python train.py --n_layer=12 --d_model=192 --n_experts=16 --experts_per_token=1 --d_expert=512 --d_shared_expert=0 --activation="squared_relu" --moe_layers=[0, 1, 2, 3, 4, 5, 6, 7, 8, 9, 10, 11] --router_score="sigmoid" --normalize_top_k=false --routed_scale=2.0 --balance_loss=0.000153 --balance_bias=true --router_noise=0.1 --router_cosine_scale=14.0 --scale_expert_input=true --init_std_router=0.0109 --lr_router=0.00165 --n_head=4 --n_kv_head=4 --head_dim=32 --vocab_size=21637 --norm="layernorm" --norm_place="pre" --norm_eps=1e-05 --positions="rope" --rope_base=10000.0 --rope_fraction=0.5 --qk_norm=true --attn_scale=0.177 --tie_embeddings=false --parallel_block=false --init="normal" --init_std_qkv=0.0482 --init_std_o=0.0598 --init_std_up=0.0689 --init_std_down=0.0689 --optimizer="adam_hyperball" --lr=0.00956 --beta1=0.9 --weight_decay=0.0 --lr_head=0.0116 --grad_clip=2.0 --warmup_steps=380 --schedule="wsd" --decay_fraction=1.0 --decay_shape="linear" --final_lr_fraction=0.02 --batch_tokens=262144 --seq_len=1024 --doc_mask=true --z_loss=1e-05 --train_tokens=699600000 --steps=2669 --dataset="wikipedia_en"
Below are experts of layer 6 (counted from 0) of a mixture-of-experts language model. Rows are named router (the router's row for the expert) and show model dimensions 0-63. Each number is 128 + 24 x the weight over its row's rms, rounded and kept within 0 to 255. Numbers have three digits each.
Before each expert's rows: a language model's description of what the expert responds to. This comes from a sample of Wikipedia text that the model never trained on.

# expert 4
What it handles: Word-initial consonant pieces
router:111164151115107137126158126145150126146122163109141138139171178130135179129137136122092132137126096137107124109096101102140149121127126094133141153143154146114152104132074154127135126143122172

# expert 13
What it handles: Clause ends and pronouns
router:080105112111088142128161139127118105140109130135149089104171135100165144172134112122125103147128115133133130117101148152140150069143145093128144149144133124146097108125119148146156119159144136

# expert 1
What it handles: Table cell separators
router:098161128115108164185120167171167123158115134147170156091142211105151122172110110119148091131109157124120109101126149146139150113108199117120169145128144171085141136102104119136148112154123115

# expert 2
What it handles: Digits in coordinates
router:104161132118126131146130168141148102144121144172112067137140140133146126145153095099130090142112108136103079124154139107183160111087116156118140163125155140146144145134106119123080110157109126

# expert 11
What it handles: Adverbs and verb endings
router:096117120141100167126147122160124119128152143133188100158131123106168180156139113126099117156139094172128122103086120133159118105148145118125190126144104103110122133140084138110147108139154134

# expert 3
What it handles: Awards and career dates
router:122155107110100158120144177141157122160139167150126147115108154083144135152177116107129112094114149126104072130098128110161150132130132090143158125112170109127148135134115144124119133178130096

# expert 14
What it handles: Inner pieces of learned words
router:143132118112123166148136142140119085145131140142119102128128167087141141119159114089107138159075141128118126085125125137134144084122129125140178152121125119122142118087116155127103112127152144

# expert 7
What it handles: Line breaks in lists
router:131124125137100162152148133125137100158156139118125124127135177124135178127164123126094076101099121116110086113115154130142160102125109112102155142155134107175125140130085159131109131162127146

# expert 15
What it handles: Infobox bullet dashes
router:135135132118134184135145124140132111123124140170167147109149140114146110160127123064148082102162139175116121101108122108132138104120142145083124131108169112110110085131138131144087096165122123

# expert 9
What it handles: Name-initial capitals
router:125131106119177156140156165142138106158154126154143119115166202097136155142146125117113115115112144145112127117093126124150152121096182141131121142119164104129147126120113135156115114150151158

# expert 12
What it handles: Leading digit of years
router:130134133154137138125180148138126132120112163161165124105130137117140124172188131102129093156127134129115104112109106110143141106144126107124130151149145093102124118137089132137160141123124128

# expert 6
What it handles: Articles and prepositions
router:122109100128137142156149195168168098134160139167144094122129099084164166178140115121137088136126134136136083124079172110153171144151156075127156135156152139106111108129095143159142108161119137

# expert 5
What it handles: Competition and title names
router:126124124148109137124158144122160086115171133104156133092166186102126139100141073111105076132068154156092107133102126157123156105129167113146125114108149099114141128115124101145100110160122165

# expert 0
What it handles: Romance-style name syllables
router:117138106132106187156130141170117107134151171165178096111130157095135106157127102102109129164120113148114115141135143095149135101136135154139133142122117118131137122129099155145147144145132137

# expert 8
What it handles: Spaces before date numbers
router:083108112117116150125140131158109137119154153139173118121113142089152141161139132088140103116124141130101101108097125106133157133123151088136163153115145090114109121118106135126129106126136152

# expert 10
What it handles: Common nouns after determiners
router:090122107134127127146175169143159115119140125144179121135112161129130167149186115132101104164125135129109097119115117150143160098090144126141135149140158110107120133121105142134117118160130157